Below are experts of layer 3 (counted from 0) of a mixture-of-experts language model. Rows are named router (the router's row for the expert), gate (a neuron's input weights, with its number), up (a neuron's input weights, with its number) and show model dimensions 0-255. Each number is 50 + 15 x the weight over its row's rms, rounded and kept within 0 to 99.
Before each expert's rows: "comes after" lists some tokens at least twice as common just before its tokens as in all text; "mostly gets" lists some tokens that are sent to it at least half of the time. This comes from a sample of Wikipedia text that the model never trained on. Tokens count by the router's weight.

# expert 8
comes after: " |", " ", ";", " 0", " M", " 1"
mostly gets: " such", " A;", " 187", " took", " 185", "TC"
router:15 43 41 69 42 63 64 44 48 46 34 50 46 32 53 47 49 35 50 58 45 65 51 71 51 28 45 36 72 55 57 45 41 44 30 44 49 56 57 70 30 19 52 34 43 37 30 30 56 41 69 73 35 67 85 52 53 51 31 54 65 27 29 40 59 57 67 54 36 67 20 35 79 63 57 58 71 93 59 56 38 38 70 37 52 50 56 38 46 30 63 46 62 47 44 65 59 48 76 50 32 33 63 14 64 73 47 42 27 40 49 56 39 33 50 58 57 52 53 49 26 59 17 53 63 60 41 47 10 47 44 41 50 67 57 63 52 06 63 62 62 22 39 54 49 43 39 34 56 40 29 77 40 38 62 23 71 50 49 47 59 33 33 52 58 41 77 39 62 57 54 44 40 55 60 32 49 40 61 53 22 40 55 30 59 30 29 48 52 60 27 56 55 66 27 56 59 35 60 61 47 56 35 87 52 61 40 58 32 60 69 36 73 76 49 54 46 44 27 62 61 58 23 45 57 74 50 42 68 61 42 53 67 79 01 54 63 50 51 38 55 24 37 53 25 41 62 51 38 25 57 67 44 52 44 34
gate1:30 35 30 49 61 50 64 42 86 65 31 48 46 27 27 61 39 36 60 38 40 37 55 66 60 25 51 39 48 60 58 48 50 54 65 44 53 48 60 48 32 46 72 56 31 28 64 53 92 56 55 48 34 37 42 65 41 51 53 38 21 49 54 59 38 49 69 55 34 96 55 44 36 41 48 46 56 60 49 77 47 40 69 49 61 46 23 38 49 44 62 69 32 49 37 49 50 32 43 33 45 34 66 53 59 50 31 55 56 67 45 78 51 45 52 29 35 18 49 48 53 63 61 56 69 56 64 53 56 54 47 42 63 66 68 42 81 41 11 48 51 54 72 72 59 36 43 60 49 45 42 64 52 16 68 47 63 54 68 09 39 51 44 47 52 70 48 33 67 68 26 67 47 41 53 63 35 34 36 50 44 77 23 74 50 48 62 53 36 60 34 33 20 71 59 34 39 37 41 39 50 77 38 66 33 58 28 41 68 45 55 24 49 50 39 35 24 49 62 85 35 31 82 26 38 65 51 23 69 67 60 47 33 80 66 54 56 67 57 58 65 71 36 57 67 49 64 29 46 37 32 83 70 42 50 56
up1:40 32 71 48 50 41 53 35 68 71 18 55 65 47 74 43 63 33 72 55 58 55 07 72 66 36 53 53 56 63 51 57 30 44 52 57 37 45 69 41 61 61 57 50 29 44 50 55 77 69 68 26 40 65 49 47 35 41 49 50 34 61 55 61 24 39 65 71 26 76 51 53 32 49 45 42 70 65 53 73 19 45 67 56 59 50 69 45 57 65 47 70 43 51 47 14 51 17 36 60 57 51 41 49 42 45 59 23 47 46 60 64 33 64 54 43 64 46 51 56 39 77 41 50 81 53 11 66 62 53 41 38 70 75 77 65 70 26 60 66 61 65 55 71 34 36 36 60 41 60 74 53 35 44 68 39 51 38 47 49 46 68 54 51 59 59 37 38 49 56 26 78 30 63 59 61 43 35 47 68 39 61 51 33 36 39 35 70 35 52 61 59 24 57 54 68 31 26 41 39 67 57 43 40 35 37 44 56 76 53 60 12 37 53 48 46 31 27 99 74 52 61 74 71 46 46 54 54 55 55 56 50 50 76 37 39 58 74 43 63 54 85 51 66 55 60 74 23 58 45 37 47 54 60 56 35
gate2:44 47 73 37 58 31 63 49 47 69 49 65 60 17 69 34 52 44 43 42 43 70 73 52 45 32 48 61 36 63 32 50 66 84 55 37 45 46 71 52 64 46 32 59 37 40 40 62 56 60 48 71 45 52 34 43 41 68 84 69 79 58 59 30 30 65 51 59 45 63 31 52 38 63 71 29 68 30 41 41 56 53 49 43 25 56 50 44 56 59 71 43 28 41 47 50 37 66 53 48 20 86 42 45 32 52 44 72 33 41 53 59 31 75 52 28 48 28 68 49 54 61 51 64 44 43 35 54 52 39 44 43 36 55 44 73 56 49 28 39 44 51 40 38 61 39 60 49 46 45 59 38 51 45 32 47 51 70 38 41 12 42 54 39 63 51 63 48 28 57 43 67 43 58 41 57 42 24 46 28 65 48 51 07 20 64 70 42 54 63 49 52 97 59 63 62 58 67 54 72 28 52 48 99 48 73 37 47 65 44 75 63 23 58 75 72 48 36 29 52 50 56 66 61 71 39 61 42 59 72 29 59 57 58 37 47 54 76 18 45 45 59 54 57 24 26 47 73 56 71 24 58 47 51 63 78
up2:41 69 19 37 65 45 50 55 67 59 57 50 27 50 46 61 59 67 65 61 70 68 52 21 87 46 41 43 67 77 22 50 41 23 75 56 56 39 25 35 21 74 25 72 49 42 43 37 37 31 42 43 47 67 50 28 43 45 42 65 39 49 48 23 44 35 47 71 31 39 54 43 35 59 72 31 59 76 37 24 59 59 36 59 68 67 50 54 23 50 17 37 26 48 40 19 28 39 57 71 56 45 69 41 49 44 51 41 56 50 47 71 59 47 51 45 23 39 60 57 42 10 41 42 64 48 52 38 27 35 37 52 39 43 49 50 56 54 44 39 68 52 31 63 28 54 45 35 41 31 75 35 46 86 58 66 65 42 38 75 49 61 76 43 33 35 37 58 41 52 65 49 51 43 63 41 56 34 58 62 49 51 47 30 43 43 36 62 29 41 87 37 79 68 39 59 41 39 40 59 49 47 33 51 33 40 52 26 54 67 38 76 79 51 57 24 48 13 56 32 29 60 69 31 40 59 56 31 69 68 46 67 39 34 36 46 41 47 38 74 50 55 42 79 37 65 39 32 58 45 52 75 51 43 48 34
gate3:17 56 67 51 58 73 63 63 35 51 45 35 45 64 62 41 43 46 33 47 57 73 75 54 62 55 74 51 49 43 04 39 66 51 83 29 42 65 45 72 51 72 46 57 44 54 67 36 55 40 30 45 44 37 38 50 55 90 88 26 44 59 54 82 66 75 20 43 39 46 73 48 13 51 65 34 28 47 54 16 51 49 51 38 24 51 53 58 37 34 62 77 42 50 66 60 63 50 70 46 38 43 41 58 50 59 29 71 67 33 31 29 51 37 23 43 54 79 58 40 48 69 66 38 61 75 38 52 36 39 48 61 22 51 58 40 60 49 55 49 47 31 84 40 75 38 49 46 45 32 21 54 39 42 51 45 56 54 29 81 57 48 64 37 40 34 45 40 61 58 65 56 55 72 49 56 44 65 61 48 55 48 20 46 53 45 72 17 62 58 48 62 50 61 40 49 57 65 51 52 29 62 38 56 53 53 46 54 41 59 43 61 44 59 58 69 57 31 26 08 74 26 52 60 80 49 52 61 42 30 74 82 25 54 48 63 47 44 42 53 30 29 37 52 44 76 55 54 49 61 27 50 57 48 63 54
up3:71 63 38 47 42 41 47 45 46 61 56 70 60 46 62 47 72 48 85 49 79 39 30 41 64 55 45 59 13 66 72 48 34 63 34 62 70 35 43 47 53 38 37 72 60 44 64 66 43 54 73 39 39 69 47 39 69 45 46 33 51 60 43 30 29 52 63 55 40 33 48 33 49 31 33 43 71 45 21 60 46 70 55 69 38 66 38 45 70 49 09 52 50 45 50 57 57 23 39 54 47 42 32 55 37 36 59 22 42 52 69 70 25 69 55 37 37 23 51 44 60 99 32 68 35 46 36 69 71 65 55 39 53 52 56 51 26 68 43 30 50 54 28 46 62 33 51 48 48 56 52 57 61 38 33 64 53 51 79 36 75 60 30 72 62 41 62 77 39 51 36 46 46 52 33 81 57 39 60 56 59 44 67 80 48 73 46 55 31 41 47 48 40 51 68 80 61 57 41 34 82 32 41 09 46 51 43 45 53 47 40 58 52 45 68 77 42 72 60 62 39 72 57 13 52 40 42 37 34 41 43 31 76 51 60 35 56 53 47 36 76 77 51 34 52 38 40 27 40 13 57 45 35 52 39 33

# expert 15
comes after: "\n", " ", "|", ".", "==", ")"
mostly gets: " |", "\n", "|", "s.", "===", "=="
router:56 30 33 76 60 62 47 59 70 34 44 56 71 32 73 46 44 52 31 60 36 55 06 49 58 62 60 55 71 31 53 30 41 47 49 47 35 48 37 27 32 73 49 74 62 56 39 29 55 51 76 35 40 57 32 21 36 50 52 45 44 59 50 42 26 38 51 71 50 48 46 63 52 78 27 47 58 73 35 46 47 55 65 65 40 60 78 50 45 56 57 42 26 63 59 41 65 67 51 57 56 39 74 44 43 71 50 41 33 61 53 53 33 72 46 37 15 44 77 64 62 27 64 59 85 58 81 23 42 56 55 31 32 63 52 58 46 32 75 50 58 57 65 61 53 50 33 42 69 68 53 52 60 71 67 68 48 47 63 40 42 40 29 65 44 53 45 23 61 73 42 63 64 65 66 35 64 56 04 57 44 55 80 08 43 40 52 42 53 46 51 70 65 59 77 51 65 49 26 49 62 48 18 67 64 39 47 37 66 76 50 72 64 39 42 61 46 42 68 44 69 57 25 68 52 62 52 54 32 54 27 51 67 56 33 82 30 37 61 48 34 34 38 28 43 43 33 70 51 38 49 69 43 34 75 51
gate1:19 47 45 74 55 29 42 50 78 52 47 47 60 27 25 28 66 51 75 58 53 67 48 78 69 36 55 60 75 55 60 76 43 45 46 55 51 60 60 62 54 66 43 59 63 34 37 56 51 53 47 52 46 56 68 47 34 62 62 44 59 71 28 29 47 46 42 70 26 50 53 45 48 71 47 58 45 53 42 38 58 59 77 32 42 53 41 55 54 07 55 28 54 36 53 43 56 32 58 45 40 28 37 59 54 57 62 30 48 52 39 55 61 57 65 49 35 67 57 36 20 48 44 27 36 55 21 42 44 55 53 34 58 40 51 53 46 53 53 44 69 46 59 80 77 27 20 29 46 57 23 55 53 37 64 68 37 52 58 37 60 63 26 22 48 55 21 30 62 51 33 51 59 63 90 51 35 38 19 30 58 35 39 14 49 61 64 45 60 29 47 63 57 71 66 15 45 45 55 54 20 70 37 67 59 52 54 44 49 30 47 29 72 28 65 59 27 20 85 46 39 69 60 59 36 58 29 40 79 67 75 55 57 58 12 36 68 34 34 61 35 55 54 56 29 41 61 42 47 26 41 41 32 49 54 64
up1:92 56 63 64 37 65 58 57 36 72 46 65 55 41 43 57 46 66 46 62 52 52 31 53 51 59 42 46 53 41 72 37 50 63 62 70 51 44 61 50 49 42 49 59 76 38 29 56 61 52 51 22 75 43 42 51 65 50 56 22 34 45 71 44 49 74 66 35 63 40 39 50 40 49 58 63 37 57 48 53 49 59 43 56 55 43 48 47 46 59 67 50 62 39 36 30 37 49 35 61 65 80 26 54 62 39 57 42 31 66 47 49 53 27 32 60 26 41 32 52 48 61 42 43 56 18 48 52 73 46 49 58 54 51 31 18 42 63 61 37 64 25 18 46 57 69 54 56 49 32 51 87 51 64 54 65 61 43 43 40 53 57 66 72 85 49 22 58 45 43 50 39 41 25 25 42 54 37 95 22 57 77 57 45 76 69 52 60 30 65 50 44 16 62 33 62 49 84 46 40 79 60 76 23 48 70 45 61 70 33 60 65 28 48 61 41 50 73 14 61 24 62 46 72 36 61 42 65 28 30 24 44 52 33 42 43 66 48 51 58 47 62 62 73 58 57 23 21 33 75 45 35 40 30 76 40
gate2:37 31 44 67 52 72 84 47 58 46 60 41 46 79 60 78 32 52 50 53 61 31 50 53 45 54 63 57 54 56 83 55 31 42 51 47 33 50 40 33 65 30 49 46 61 33 37 28 29 34 37 26 70 55 61 54 51 39 52 53 47 61 40 53 27 60 45 37 27 79 46 88 46 57 36 64 66 31 44 35 41 53 35 66 49 26 55 56 49 40 43 58 41 39 50 45 55 83 21 49 41 61 42 59 38 48 17 34 60 66 64 61 39 72 31 56 70 40 30 56 46 15 28 47 72 75 27 62 55 27 38 39 43 66 41 58 57 45 47 52 39 71 85 75 44 52 36 35 43 56 53 20 76 52 43 54 76 39 58 43 62 52 36 66 34 45 22 57 64 66 55 73 52 83 60 30 54 26 34 41 42 56 51 24 60 76 41 48 14 53 75 62 38 32 45 25 39 65 22 22 47 55 35 40 51 56 57 48 83 52 51 67 19 27 39 42 50 58 40 63 49 37 50 58 62 54 65 50 82 58 75 61 39 45 54 41 50 58 36 39 52 48 34 06 53 59 31 56 56 61 41 51 51 47 47 71
up2:56 60 34 62 40 35 27 30 22 66 59 56 46 42 36 47 37 43 81 40 58 71 29 73 58 45 56 56 20 59 48 44 67 91 44 38 81 57 41 71 21 69 86 61 35 65 68 28 42 38 50 61 49 52 41 51 63 61 40 50 36 37 55 52 50 49 64 49 61 29 42 46 46 54 48 35 43 73 68 47 51 57 65 66 64 62 36 54 54 38 64 29 44 50 33 57 49 29 73 61 48 41 57 69 50 58 62 72 41 78 56 25 58 58 59 28 38 83 59 44 29 72 49 35 54 19 62 54 55 65 45 42 56 40 37 60 30 26 71 50 68 32 17 44 75 44 31 21 63 47 65 63 27 68 47 52 26 78 41 50 55 63 56 65 58 63 07 36 42 55 43 40 73 36 46 82 48 41 74 51 65 51 47 67 49 72 41 57 40 42 47 57 59 67 58 49 77 52 53 63 39 39 60 44 44 67 48 61 63 84 52 06 51 61 64 54 74 63 63 64 35 73 44 43 33 61 48 41 21 63 46 36 50 62 74 43 42 23 54 50 35 88 63 68 51 53 42 48 64 41 52 49 37 60 53 39
gate3:37 36 55 66 57 39 63 40 82 53 16 61 72 59 39 27 46 43 42 50 69 36 63 70 40 47 48 50 50 64 60 29 35 53 26 45 64 30 51 30 50 53 72 58 63 40 51 31 53 39 39 71 41 41 26 57 66 57 33 89 12 40 70 43 36 72 58 43 45 57 40 57 51 37 64 60 61 48 58 35 79 39 59 38 84 49 65 40 79 32 39 35 25 41 74 47 38 31 56 50 42 47 47 34 25 51 63 67 45 37 51 28 52 50 60 57 45 69 46 49 37 73 69 56 54 53 70 32 60 44 58 46 32 56 18 51 65 48 45 50 51 52 34 36 36 44 45 21 49 49 50 61 51 68 82 68 58 62 58 60 38 52 61 38 63 41 74 70 71 60 56 71 53 62 24 51 49 25 06 24 28 06 77 19 69 59 53 86 53 44 53 63 24 57 59 41 54 64 51 22 62 64 52 49 67 33 28 68 47 55 56 62 46 49 86 67 60 61 52 58 44 42 52 64 56 51 47 43 29 45 21 22 29 26 34 42 40 39 57 51 73 54 56 46 54 34 33 54 46 66 53 57 61 53 44 43
up3:26 13 54 56 47 52 76 49 59 55 49 53 20 34 56 33 44 64 48 40 52 59 49 58 39 66 52 41 60 54 48 85 43 81 32 17 32 38 56 37 75 44 53 26 38 35 45 44 47 63 71 57 38 33 20 29 37 45 46 48 73 47 77 51 49 54 55 34 39 72 44 55 72 92 50 43 74 40 58 62 32 46 55 50 58 57 63 61 63 43 60 77 41 41 57 39 61 36 42 30 40 53 54 72 72 47 49 57 53 40 48 31 60 30 43 43 64 34 22 39 58 78 40 57 89 57 28 43 48 40 62 34 69 67 53 32 51 05 45 41 46 48 52 62 45 43 60 42 49 42 29 52 51 68 54 69 57 46 38 48 63 35 55 50 63 59 48 48 49 70 73 39 31 20 49 47 36 54 37 62 65 80 52 47 62 27 48 68 73 63 81 16 29 58 40 49 66 35 46 31 54 42 44 06 40 58 47 39 62 56 74 57 67 46 49 39 42 55 58 47 77 35 51 70 56 51 65 36 48 63 60 51 39 65 25 42 45 43 45 45 49 31 51 48 40 20 69 45 47 35 68 09 66 32 87 69

# expert 1
comes after: "\n", "|", "-", " S", " K", " D"
mostly gets: " He", " (M", " (C", "-S", " (S", " (P"
router:49 74 54 78 47 53 65 43 19 56 44 44 49 57 69 28 28 49 24 50 62 47 70 29 35 46 58 73 55 37 57 57 46 57 83 65 35 53 41 66 67 56 43 58 57 42 47 73 63 59 58 59 45 37 67 23 56 27 57 54 54 68 83 46 34 29 68 67 47 86 54 39 53 80 74 51 39 48 61 59 45 56 46 34 35 57 25 42 39 69 53 52 47 46 51 28 40 75 41 37 43 63 45 51 63 48 27 65 56 54 32 36 55 43 54 16 50 75 43 46 66 49 56 58 51 46 59 59 58 52 42 57 46 32 39 42 32 61 71 35 47 59 35 58 63 57 66 56 57 47 53 32 50 33 28 53 52 63 66 40 60 52 89 61 54 76 43 67 46 46 65 69 83 20 44 25 48 37 44 61 53 27 47 85 48 49 60 27 49 45 27 59 62 58 44 54 32 38 38 46 45 47 61 63 49 50 71 34 47 62 80 50 64 33 54 56 75 29 94 60 99 27 33 73 43 33 47 61 58 43 55 61 50 32 72 28 45 49 24 73 52 32 43 61 55 12 48 78 69 39 40 38 31 40 64 64
gate1:77 40 31 52 56 32 66 35 65 46 39 70 32 55 47 64 79 36 35 76 60 65 58 69 50 43 49 45 29 32 50 72 46 61 61 39 28 55 43 38 68 41 45 64 52 38 51 71 78 58 37 64 37 67 44 53 53 37 69 36 22 44 57 27 56 41 58 41 65 38 61 53 71 53 53 60 32 57 38 52 64 55 81 71 46 58 68 42 36 19 46 48 67 51 41 50 47 66 62 33 60 32 44 60 27 49 55 50 43 91 42 41 77 42 50 70 70 50 60 47 54 07 58 68 44 42 21 69 70 34 62 58 40 82 57 36 59 29 44 63 33 54 75 64 28 40 37 50 62 25 64 64 59 65 79 63 50 55 46 61 62 61 43 63 61 52 57 51 62 37 53 56 59 40 64 24 40 41 29 51 37 66 20 31 37 70 82 68 66 38 63 61 07 44 55 47 61 48 41 70 45 42 61 47 61 73 49 33 48 66 53 17 39 52 55 45 47 44 37 67 38 41 85 37 55 25 28 34 44 70 45 64 35 38 47 72 39 57 43 43 80 55 61 27 31 85 70 50 29 42 44 54 67 45 35 53
up1:54 87 71 55 69 49 39 44 90 41 51 58 50 50 53 52 63 44 49 65 31 52 57 37 79 67 18 33 58 53 57 44 28 49 49 47 64 54 44 61 46 68 53 57 28 71 28 45 39 59 44 50 56 47 52 47 66 37 66 44 39 44 63 37 37 64 29 59 59 35 38 55 46 63 44 53 72 74 39 36 59 27 50 60 81 56 73 82 48 45 42 14 26 47 30 72 46 48 53 45 42 45 75 12 60 50 65 56 32 73 53 13 77 53 52 61 19 24 52 63 41 47 72 49 51 58 28 35 48 47 54 17 57 40 29 35 20 82 45 51 72 64 62 07 48 54 50 63 20 61 69 61 61 68 72 66 12 57 40 67 44 39 45 46 51 37 53 74 44 48 45 67 28 84 41 56 55 55 32 31 56 43 69 51 58 43 66 49 57 49 78 48 69 54 47 64 49 53 56 44 29 29 31 51 34 06 51 52 57 72 36 49 56 56 38 38 35 61 59 58 59 56 54 84 37 69 60 37 63 64 33 55 45 49 59 56 64 47 59 50 41 45 29 53 66 46 57 48 35 42 62 44 65 48 77 50
gate2:77 51 28 29 55 49 60 48 34 21 48 53 40 39 38 47 46 32 46 26 45 53 47 62 38 73 37 60 56 72 38 28 48 51 63 39 58 58 26 43 20 67 47 36 52 25 51 58 50 53 21 60 44 49 37 56 50 60 77 59 43 63 61 37 50 47 04 43 78 58 42 75 30 60 57 59 43 53 59 26 68 56 17 33 26 53 48 62 69 62 34 38 44 30 47 52 25 53 39 30 78 55 47 65 47 48 57 73 28 58 48 49 66 47 60 20 50 26 52 53 58 63 64 44 61 38 69 31 46 76 15 51 58 56 18 28 65 65 60 25 61 68 55 33 46 40 49 52 57 60 67 45 49 57 30 46 56 60 41 70 59 74 45 00 68 36 61 38 04 44 34 51 41 65 19 51 38 47 32 68 43 54 44 53 56 81 59 52 37 51 43 31 61 41 65 34 72 57 31 44 75 49 14 64 44 54 23 48 67 70 47 68 44 55 50 49 64 38 68 47 72 52 48 48 44 26 73 54 12 50 45 50 40 64 45 52 46 48 18 29 46 42 70 47 48 48 49 56 57 34 47 48 51 38 40 40
up2:51 48 19 24 60 35 28 67 12 26 37 55 44 48 22 49 49 35 45 40 47 35 59 75 25 63 48 38 74 58 44 36 63 42 59 66 58 61 32 36 62 60 42 55 60 72 38 56 59 46 36 48 48 45 26 50 43 56 75 50 55 65 61 50 55 50 26 31 64 66 36 54 22 50 69 41 44 34 53 34 49 50 35 31 33 51 46 53 55 49 37 21 35 43 46 60 27 49 32 40 67 51 39 69 54 60 63 68 27 44 62 45 70 60 60 23 44 38 70 51 64 60 52 57 45 54 53 25 24 80 23 68 48 35 29 33 66 85 44 40 67 62 47 33 51 32 69 52 47 45 56 49 69 76 47 43 50 42 41 56 55 77 48 14 39 35 53 58 31 18 52 59 32 85 11 65 47 48 49 68 51 26 45 47 46 72 53 53 39 35 63 29 69 34 47 54 71 76 61 42 78 65 50 72 47 75 33 47 64 58 42 56 42 52 50 63 65 36 65 61 58 54 51 71 30 31 46 58 25 66 53 52 27 68 48 61 45 42 32 16 33 36 89 38 59 34 28 57 45 28 56 43 33 43 30 54
gate3:36 47 31 42 47 38 14 33 43 41 34 39 64 69 81 45 43 39 54 83 64 21 44 61 38 63 52 38 09 36 30 59 61 51 64 48 45 34 43 51 80 74 37 47 48 60 21 26 61 51 63 54 61 43 32 55 45 36 49 15 79 57 55 64 59 67 40 29 65 47 57 37 55 40 21 58 82 51 46 63 61 55 36 40 42 53 50 41 55 27 68 48 34 46 36 61 28 38 74 79 47 38 37 54 21 52 48 39 57 46 49 71 65 44 57 37 85 53 51 47 38 42 30 48 32 53 37 59 51 54 62 23 38 52 46 25 60 70 59 12 42 31 57 37 39 59 47 79 42 26 43 39 74 44 56 42 64 44 46 67 55 58 45 46 26 55 53 32 35 39 52 66 55 69 67 46 62 62 49 35 34 85 49 87 49 75 55 48 51 82 58 49 85 36 38 55 65 59 70 49 43 11 36 44 43 47 66 33 55 34 55 63 34 32 44 65 64 67 73 43 61 37 57 69 49 49 43 55 56 73 55 27 70 45 34 64 66 60 35 58 67 57 42 37 45 59 80 41 73 46 57 37 39 33 64 54
up3:34 56 39 39 40 60 46 49 23 68 63 35 80 76 40 35 44 64 47 58 41 38 33 15 55 58 69 59 45 73 51 56 41 47 41 44 71 54 61 76 54 59 54 54 59 28 32 42 43 63 45 10 62 39 44 72 34 26 35 64 52 63 33 44 60 37 44 62 38 49 86 32 46 17 72 31 45 51 51 15 39 49 68 52 53 60 49 65 38 51 54 23 66 48 61 42 67 27 47 50 64 51 51 80 29 37 49 52 50 48 57 38 35 60 44 53 70 45 73 53 62 61 57 44 33 95 47 62 44 75 27 32 77 54 59 10 52 46 30 46 31 53 49 57 34 35 41 51 39 54 34 48 21 37 51 41 36 51 55 33 35 34 28 51 46 44 43 55 42 60 38 24 63 63 46 54 55 56 49 44 47 61 70 29 14 47 24 49 40 42 70 52 42 45 46 68 34 13 34 68 60 61 19 58 32 49 50 83 40 59 29 62 56 63 34 72 38 56 62 61 04 84 43 43 27 66 42 34 50 56 28 53 45 67 66 55 71 47 37 41 58 54 56 49 68 52 41 40 38 68 40 55 65 65 47 41

# expert 5
comes after: "\n", "|", "-", " ", ".", " ("
mostly gets: " by", " while", " of", "On", " after", "In"
router:45 58 49 42 37 50 39 30 25 67 51 40 36 50 74 39 25 62 08 47 37 39 91 45 65 52 57 71 62 38 45 49 47 39 84 48 53 65 51 51 47 37 18 54 57 35 47 55 58 40 52 45 57 26 87 47 34 40 77 78 33 75 68 54 35 48 40 57 57 65 25 53 47 69 72 47 44 44 77 06 31 24 32 46 25 64 39 43 51 69 35 48 63 39 64 51 36 67 45 41 28 71 73 26 59 36 44 71 60 58 43 42 56 61 33 40 46 50 54 46 50 36 49 53 49 48 75 48 60 50 53 44 40 37 30 66 37 72 85 43 37 32 55 58 50 58 71 39 33 56 35 22 47 50 31 43 59 58 54 42 36 42 75 52 50 71 42 53 48 64 61 67 57 47 82 46 45 50 56 55 65 38 58 47 37 56 42 16 44 22 41 64 59 62 26 71 44 11 45 56 50 50 38 72 63 53 59 41 40 46 63 50 30 42 53 54 54 66 69 22 72 30 27 67 51 33 73 66 32 65 69 49 58 52 58 36 51 60 37 56 42 25 41 63 59 57 44 60 88 25 25 24 52 55 63 51
gate1:43 20 80 40 47 54 37 50 34 36 22 64 51 59 44 79 47 47 43 53 63 63 39 45 94 45 49 56 48 22 54 52 66 54 67 60 38 49 54 64 38 99 39 30 32 27 48 30 46 74 70 40 55 30 39 66 71 66 49 54 39 46 63 50 78 48 69 23 69 49 35 21 27 42 53 58 60 49 54 41 44 46 18 59 37 68 45 77 62 77 68 48 63 46 39 62 61 60 78 49 61 42 46 44 63 49 33 66 79 59 63 70 45 33 50 67 46 40 67 52 36 52 46 48 54 61 55 56 70 47 16 54 87 68 45 56 56 42 46 53 48 39 43 20 44 47 18 63 48 35 57 70 38 83 68 65 54 52 46 54 50 30 30 69 25 38 41 39 54 48 42 62 45 56 51 51 56 39 81 56 59 82 25 32 29 41 75 47 51 69 62 63 19 54 81 49 31 71 62 36 64 27 71 30 43 37 35 57 61 56 42 74 61 44 60 41 55 54 45 75 34 49 72 40 53 63 68 42 77 57 54 51 48 47 67 23 58 29 47 45 61 52 47 44 60 40 62 32 58 49 79 59 35 53 53 50
up1:38 69 19 02 41 90 66 43 57 49 56 87 90 34 35 73 29 60 46 36 24 47 77 28 61 35 53 80 36 39 61 33 57 47 67 34 54 71 74 54 69 70 61 55 60 54 42 64 56 55 60 45 38 59 54 43 56 51 28 41 48 49 66 63 55 72 57 55 53 62 19 65 65 83 62 32 46 62 46 66 58 51 53 41 53 51 42 67 50 65 54 67 49 44 50 67 64 39 47 44 64 52 23 41 46 60 27 53 58 56 41 51 26 50 57 74 40 39 54 34 53 64 47 35 66 72 45 37 47 43 83 48 70 50 36 00 50 38 62 55 45 51 73 49 54 33 59 47 65 50 48 41 39 39 40 65 47 46 38 53 29 38 27 67 73 46 51 49 46 53 49 45 48 37 68 36 45 74 44 48 41 55 62 76 73 23 43 67 47 48 68 40 75 48 48 54 40 57 41 46 37 62 65 48 59 57 40 74 58 56 49 34 44 37 54 80 64 66 56 68 60 64 72 52 24 51 33 38 67 55 47 82 19 16 30 18 44 33 34 58 56 66 58 40 44 46 37 50 70 26 71 59 55 41 50 71
gate2:48 23 51 38 50 66 54 64 32 37 50 58 37 41 47 51 34 24 86 50 39 51 71 47 66 36 59 49 43 40 32 51 48 49 71 41 59 67 36 47 26 49 75 58 44 78 66 60 40 62 64 59 62 42 55 63 61 47 66 63 39 62 55 74 61 36 30 54 45 44 54 55 38 50 48 49 37 51 66 32 20 43 43 51 53 54 50 65 63 49 72 65 40 87 81 62 44 33 52 36 35 53 75 65 50 42 48 26 64 63 59 36 53 41 49 78 37 55 66 28 60 46 35 61 65 43 53 59 22 52 52 72 18 47 26 61 29 44 69 56 55 60 75 53 53 43 32 08 63 36 49 64 37 44 72 59 33 67 42 72 33 53 68 72 77 57 44 31 41 73 55 59 54 61 36 66 71 49 49 57 60 45 60 55 07 51 61 59 28 51 80 37 53 46 58 60 66 35 35 75 36 74 63 42 53 77 47 64 31 34 59 33 30 59 37 76 65 58 29 29 42 53 63 44 52 72 73 34 44 30 60 42 05 36 39 60 53 42 42 62 67 32 55 29 58 24 64 66 43 58 45 80 62 58 73 23
up2:45 54 34 93 44 62 61 52 34 46 37 44 62 80 42 47 29 78 14 66 60 50 59 40 49 55 51 52 56 29 50 61 46 45 61 43 68 48 52 56 48 40 24 46 64 26 51 63 82 63 61 36 66 25 45 67 60 62 44 46 42 55 40 80 55 62 38 41 72 51 44 34 21 66 55 46 28 70 72 47 54 75 38 57 29 55 61 48 41 41 62 53 55 59 82 51 44 52 60 41 56 60 77 56 75 32 25 62 64 49 43 50 71 35 49 85 66 59 41 52 50 06 62 49 40 69 26 65 72 41 58 48 47 63 38 62 50 80 57 52 57 43 53 44 57 50 77 44 47 41 50 47 37 28 32 42 59 52 45 65 30 37 66 74 67 50 07 71 46 70 59 60 74 17 31 37 43 36 30 67 61 40 28 49 43 48 41 36 15 36 51 45 43 37 56 70 60 41 49 73 35 37 53 46 66 49 53 71 08 47 46 50 42 62 63 28 64 81 65 35 66 46 62 58 46 37 54 54 59 32 88 82 31 40 37 68 46 43 37 52 69 42 59 60 53 58 48 72 56 59 64 66 47 43 60 34
gate3:51 59 46 45 63 76 45 44 41 59 58 41 40 80 56 22 33 56 29 44 77 33 77 62 53 59 46 45 63 54 51 70 66 33 49 31 60 79 45 64 37 49 32 53 70 57 60 40 17 46 27 64 51 29 56 48 51 52 50 50 49 44 49 66 42 30 39 66 51 71 43 33 64 69 39 34 61 39 79 33 21 21 59 50 38 39 56 60 60 50 50 66 75 41 52 59 38 23 46 62 21 58 51 25 42 32 63 31 64 31 42 75 39 35 58 61 43 47 19 43 64 87 48 49 74 77 64 46 32 52 55 85 58 38 79 54 64 53 69 73 54 46 40 21 40 32 53 53 19 54 47 37 60 49 37 64 55 44 35 41 32 17 37 35 58 58 53 29 31 38 42 34 41 62 18 54 52 43 67 39 23 43 56 45 52 28 24 59 52 39 17 47 49 47 51 55 31 35 33 60 21 14 48 51 61 57 49 42 48 55 47 64 28 50 37 56 50 62 54 54 55 69 52 56 40 28 50 62 20 36 43 80 72 39 46 46 41 23 54 41 68 19 59 67 44 44 41 64 65 46 57 44 60 82 75 46
up3:52 30 29 73 47 58 57 61 37 67 38 69 19 36 26 55 51 44 65 61 36 70 59 44 43 57 56 58 25 75 62 58 49 65 50 72 56 47 60 39 43 58 34 45 67 44 36 33 76 59 59 56 51 47 50 35 67 62 31 40 99 48 81 53 59 51 52 63 62 43 73 59 72 90 26 46 65 48 59 65 54 37 46 81 47 98 57 50 47 35 72 62 31 49 23 65 54 32 54 24 38 54 44 51 46 64 64 58 40 50 45 51 35 44 56 20 35 57 37 52 27 31 41 63 49 58 56 54 59 47 46 40 42 56 38 21 15 82 41 31 61 38 62 60 49 51 47 63 58 45 57 60 40 79 33 47 57 36 50 59 42 53 61 53 20 56 81 69 45 57 57 48 50 63 30 22 46 58 26 60 77 37 65 45 65 48 65 38 63 39 61 72 31 41 44 51 44 83 48 58 68 48 34 35 56 28 54 67 43 63 34 28 50 41 58 35 42 55 64 22 60 48 31 49 40 55 50 42 48 05 31 27 60 45 78 51 57 58 38 85 30 58 48 47 46 80 48 53 51 49 53 26 73 44 37 43